Experts of a small language model: 4155 steps.
Below are experts of layer 3 (counted from 0) of a mixture-of-experts language model. Rows are named router (the router's row for the expert), up (a neuron's input weights, with its number) and show model dimensions 240-279. Each number is 500 + 50 x the weight over its row's rms, rounded and kept within 0 to 999. Numbers have three digits each.
Before each expert's rows: a language model's description of what the expert responds to. This comes from a sample of Wikipedia text that the model never trained on.

# expert 54
The after prepositions
router:461503525502499401496458503517455590578450541525516481556517511435558503541499491541457444472505512514424466415429493451
up0:354581540440484440470538491544422511607569487456553536463461562501418491495516452492463492545487514574507547431535508505
up1:484620520438500503469542466475481425536486508484519477561549462491510405574528465493551510478486584499494534480518455502
up2:426485451566461538570551524488475485527515425554542490542437473465609429500451515526447561413493496525446451477486427519
up3:542518501441504534468561454576517503492491494523515510532424416437560532470561431491457509577469462572578471525505464494
up4:585522580553466515451586531430523536488527468572563461363408546450568461553506499497566531565482494519497473483493416513
up5:476416476425553428419470490438491453480615520498515465407480435492458531379480537527476437507505550483511471487543546496
up6:543527582488481491506492509508495561456462520517547510484523501562572451467504526506494516412528457575577565517481438549
up7:544447596541506536519459521494443493574459519569518461487496510518480485483455474528557438566541492500467451514496521480
up8:430642429457512458423501412474379445564464494421510497629504509497378445521432570527523526491428499579515479485559496488
up9:507611442409565520494506516548476538472453502553415488530451495507480580575480476531447551545515483401477546461510484543
up10:429547505510373504577520551510517511486487530512549545487456524473457452407559478468533441428530449524531448502440485458
up11:520520566552441447584553543455496549519435511462524485529434474546514442515605519391550444536639476498489490404545532521
up12:535370480527490453511528473494497568447397520422445542555478439591518492514513543467512442402553448535460480468487453563
up13:482529448503498542555503495543559490498587470566433538491457519432507475433405497506474498533508573509557514380515628432
up14:543442510515483545518537504469417565512555551494382315553534413481412485573400521424468412446448503478448556450480438529
up15:501450507471443445495464534509612588539455482498506526529438540499441533542480519477498537523476515527498540487438430589
up16:458442527480515482516493563485460557546516579474553466570518572489403573512521498464587551455524477394519545509453589562
up17:564430446493577505496453562508479505461500514500568517426571516482513561456500507448517497468471524426552513497567513489
up18:502597522520574470466615590570510556512512539509560495607571480499510520458575410610487462595466554474523477494496582466
up19:470464509454537518491531508492468503576433470493471555541518558564526538495438503497522459573485482563493524508503498438
up20:540412531485501535513452482564459517507534534545517563522446602527423529488561492486536482386529495469582477536452548493
up21:454466536528459503495464556567485500543465519534521638487525419464557536462521413498499475454452470555425511435472529484
up22:525526521468415631512388457525464464471552529548469469505556501444673494511530550515469433503475523490561465496502435441
up23:557483377494518540440512442518431542551425468428515579464500473553543546451472454547502526561428548501436511443444501506
up24:450556455545491450399507524524507491565492587508531530469511461489558493581484486506436469454397472437472542400497459496
up25:506642527506508502386453537431551488562505484510528449563438563559404489557468527488537481501547456495474481517449455467
up26:666505546556546470456493508517452554495481482449518357430475491523544553617541523497445436567540437549485455500506520467
up27:559430423462450567562513480457464451525556423466481485458441592494463476506494493525500535497537526467504535480530491438
up28:507556537460500448444432436452462580467471571406515477553478494510462496594548593579498468475445430453452464433405459579
up29:504556559529430513521494463515555613600513542393534475479449585454545389463439489467532497385523508515457505508450533426
up30:474532486569561528528543537476456425483477550459593567583412452486544500517471487473521525391458457575523437521523532530
up31:537539519489471549506557495460502551481659519519563426537522508426594558504382499574539564607555555519491549536503465539
up32:461492601544470539483541487462524513531531491590490479507460496531424476565527466516551428508505461484564378464536430546
up33:461531515494625529575515473511565543488446504481503535643445498507465562557620465580533484484529555343535509492443522502
up34:418574471474599488505519620532504535540547472417527533493496577544433525454387498473473482386461519503405493469476497442
up35:493510550487495488445584508443390462491465543404466459496527524489522464452478509551498487476466491529441484453452506516
up36:530458511412453496559631483489514550535499569512450417498553497511553528579563547653513544509534453461500466524428451490
up37:483528479552503451501455501550455500534626470544545434468482491474513475510445472588469571445569544508533450525574456468
up38:559500506535508472549459477495384521554470459516563584583555478556517493499552406506491482511505520505509484438473483467
up39:436449485553535416564490479486459459589545588569530470498390541431565538488505488417520429419491466467461402458453514514
up40:501466494508479585543439464542453586509478540494487536474497525432444527525456499532400522546473542487437514493435546450
up41:508454503486490452517511463519533575490522505598509472504450500425552446589533411577534543646416511400440474521531442492
up42:440480501475531524538442478502538575457518454505492543534501453497510561440406441491545472481513533504439504527548501519
up43:561518560431565474556565474470476524452591611505536384510557461565470524563565555554498466443503518529464621540506500506
up44:504468468513399471513508494498406593507436507391568521547507470623495491557492477549469440477485499563448466418447465473
up45:546419608495452475533489510639472490593570517481462453469535468539411532527456535426450500452547514511446450366470488542
up46:419515453502572492525566423480483544402505563581461425514503445461426461492468488517446549525535478464567464517494555549
up47:414541479484521387383387499558466530504531414482535573458475511454508501389414494436491492424482459510452454456452547542
up48:530481529475467517467469487505445501564466479597510499524521545480480482420520565531540507573543530469473409564453571487
up49:556534463563535505536523474525471558480554475482485426491399468412496465559448497476562524518449362562494509473463490532
up50:497506533522504451498474443503431493483530476539425454582493524570422501529488532453614485432554573519404537456505465466
up51:478470488432570410507503380559531540496497495539535423516498480495479531480448490517507542456543418509514536482549488527
up52:509573503516544461534466461476552531592531490464539466477489574547476578363459480478460555421498508485504429505516507445
up53:570491503425480488513461576607457566453556531556580454516513552542547442544391439568448495522420527535525524537514436548
up54:474491495536474552550433454476526581502439389455495497618384542490470448405567458505411471482470553535544501494548425411
up55:452473542536482494504446525448425509474497595458487493488539588524515426533471440474482485532508513423523490474463491441
up56:561479549538501465437492512489478467489517475512523509477461528510484466499492508522543445515476526458521593531522449372
up57:530470471511480454480532492605494581507570562598515489533460582501483487550432456489543492522412479508492537442444512520
up58:469555382537522544453583526560505583422610511486526507479471517492493447589533488498525474403527525395472554489545514507
up59:485526527483506566525436509555497443513429578375511460562544534497524491494467631543435552493550483527485428476496526586
up60:472415429447523449564464420540465456494499464463452499625521527581464583552517477512529488541466539504474540493558525513
up61:420495459458526507430498462522590534536581554511496537505441404505454468535530455456528515545434588450561617492522449615
up62:470493525541505416555488526448482581507535512421566544519508504521413448509506551445581489426497498527484507533508507473
up63:509590555544575507530462433463560416500443503425546427442487500464451609584456500597523464424507520579508449503506600504

# expert 27
Common words and re-
router:498524485427493525476579462531508536522523546516547510595516542448537494538374457500495457559551453452526535479599497445
up0:447444517525468508592475514474527591471581562523481466502517496483467472425597546495472433528536409461475484536472496516
up1:470535485500452451525552432615440496542524437512503434470454553555502558660526533664544520533532468483480492560507529475
up2:459479487576500464491418544480493485508305483423583526479524513527481434549450492494445498648462583501521469494484493528
up3:438466520488510527552447474557548464428574533528514501583487503486497558440479474427535448430581530455555568503555489466
up4:587496515446453477498449426545474449471436539437461625460486462495396578507514512514388484571562556493442484551492520488
up5:479476514451485516499581482475513523436475496501500541533583417462473500482360452467470531519562459522436446525561474490
up6:494528490420487538453540474567517563504451526508443572600514560520469457550459548456535561555532420452476566443504530495
up7:456491418447469485481502430530483523474443545543450411511525510548487459529479485514540434466605544529506503546544474520
up8:599553554514483487405540646484500495495598546550512560493535553416462542571505505440500447569493528427511523490517427479
up9:481490377478506549483472551516555463506490440480512561468546563496481536499564496586613492593531555456532503485439498491
up10:527547520492478512509550472399439456558419525433518494599536484599566568555554449506524407448557480502516513508545419469
up11:526513499579556508444483456502521429520434417543499570535526513518517453439498544462480482514549547586599473514483566538
up12:517549469441529530478460508477503504459463548456422532499524575473555495456533466511497399544468490461484571508480462477
up13:470481475491521522514596434591435476451582559479522519457529505518521469488515474449506550536593470512527508417610460475
up14:538524447417447504574553485470532545512523472556451507574465606470531572559500473494591506486543506442446526544513563436
up15:513472512436417563589477530435475468471421547446500530583497506493612614476511514530527466551429502475555479545552551592
up16:572467545495572519482428429511523483453504525446459538534488490404491526483510439479474543504473546550478536462556525520
up17:436518509502469516421573522431530438541507541450419597467437449382377543463435445516527539491496495557577465448532539481
up18:501546554468583505399626572392487437568507474509528587571592514412496523442492578465496559586497455492463555436505463469
up19:533461534546524512525544543440569456472447509519526495575483478456483468509491586502568478677523433516545467527539501545
up20:565503436435445482552516544470521538436556437420443541571514454471473460444423450451466471561517549550486461547527570531
up21:460516541555610517528473553559544442479502458550497493475469524553487485466573476433566432521564418540418527583556608520
up22:411438506531457580436544480512561556471497530566561423524488495387441580516512511516499588496499550554483427498526522503
up23:415398452444452486577507552441490482546486496379448527484522605522518527549458436501517507537481485613458477526509432514
up24:463483456468488508510498557535521519446548472546473450516574490479445422546488457516555489390634516503499568527518477486
up25:483511542459523544434593528509484476576462602463455443547462522499510436502562492443523481513525370468476556485514522458
up26:539554505478519467535447539530515535491521537525511531500498487390491423447544487413484517498445471504542542584504429503
up27:554487575491512530630426543483481578515464528511426428380473590471437480508476520506491432447569474538451529466472523531
up28:535503381386515480497546530486487484565475481466508565578427478428528496539578467488496520437465543531621468595563419514
up29:494480473419576524400456520525435503454494569547535495484575472472527467436547557511430518502452532474613454544531535429
up30:565533551490527491499559351518474433575512469516436599526612445461470552511480532565521509497475495408525460504494490549
up31:489499502572502578535467516554490532430532485557515454441473543562544576523543465483568432459458453488440482566566461452
up32:509482538519558476499502519510489432499552512497514573441411592563575478537498512558485449523454499422554423429547473460
up33:610583487532430435464526531451507520615513561528421462423514405568487515500504540539395459469481546552461549472412443441
up34:507501525555553579431397405575402520530505514403477487504487526511507485551544551556511498539576585550502515397437550484
up35:438505491527463466612506473505490549463494547438452492528442551483454513476424470543444545562492462472492416431496453416
up36:442518544505450507411523500463465544431411527521531506471510559474469540437470498476609471487434518392482475475403539578
up37:422527431544487519462490521498544560492502469432539489561518584536460534502614463493452584541485490471448527486566483440
up38:540531521542497520558537522515467482523584489504507487537546509473537523440506487556516484533485510404613515497436615551
up39:441430497408372508488509435509528500416537579509558462504516476609505561477529495485597520538495570444574553520511440388
up40:490529540542371491452484540499405416524479512510484488486504539501589589496541443433516433452569553488593594498517399429
up41:538521504473453444500383561545467616483550503443526450546460479495605479507555481487452481486493403549437559567599463468
up42:571491508533485489459639395479504475434520540493512502513435397479528457540453575481539452565575427472517496590481527548
up43:375445538529476483551468495519442533546423533496492483519535480488499475462491452502513543418505432493490560556487561520
up44:460449503546480564442468464398458505559425573499498513529449464495573432518441512496424590531502520418545517555381424491
up45:506604504565465491532498496581525489515456529523578459471536543536442440554561500484554385475390414471441546556513515541
up46:501460445606478497629574468454468517529548511502472517463492472565499495499498504554472467576495460603512644393542366563
up47:560459544495509506555516465515619453545458434433490553537518527460427459486487470547466518433481507477402488453576498546
up48:532445503499433569485613497490540534538544541491562561491477413476481486552467534551439498491482566500492627489513522411
up49:531556514490537562527565536565477583498502575516582376465554523611407503404502495530543456529502568490434539575462538446
up50:488470498423574571433560504557480527481483583449554527575499575507445569545475516457517539511521474459436519460401496547
up51:616400482467533476496485552593614556546460525549516521471509533555478546512497568515519462539450460397486540526537502575
up52:399519450457547370481484459442456563448493439470496557454475466521503427434552451431451498448557512553576498412509509517
up53:562513463570458379508611578459614523471463451408567532525503492428506427544473521588531498494519530392472513529517536439
up54:516484456350447598574521547423507499464516509522507512543439507502526525447421403514526440559492445527646480478425434445
up55:536463422493563591511545433504520484466404530458432503525467512445591429497427355525555482473449489562503572456394528486
up56:523558447519467495501494651533537495480563568531565582524592472576361516572540500472504503449487504439578416460491475497
up57:598462612553443499477484438556515508460518421561526481482497517384469500572458452531536488559655477490556440468533481440
up58:473508496479388438435444509452416437408586439433521523441432558531507413562378541481514448465521484551491526527432441453
up59:429542466476485487500519589432576492486485487514500512548482431557520477541514473469507520497571419487461553529568500544
up60:471477523404523386530499559510549445508392463483533448531521437566496492445428461458496425464441530419480476483402451506
up61:346608460564523501546477560442581498471510489531473438490464534482504495521448453517496518559518464557606513590529445486
up62:567533533491430549468609539539540535428457513510599452478443448411386480533462535499505548507528553474485569475480515557
up63:509455486533516612466444480448577563525489502451473514581519429531537519553472619535502478418485494557416485409615428584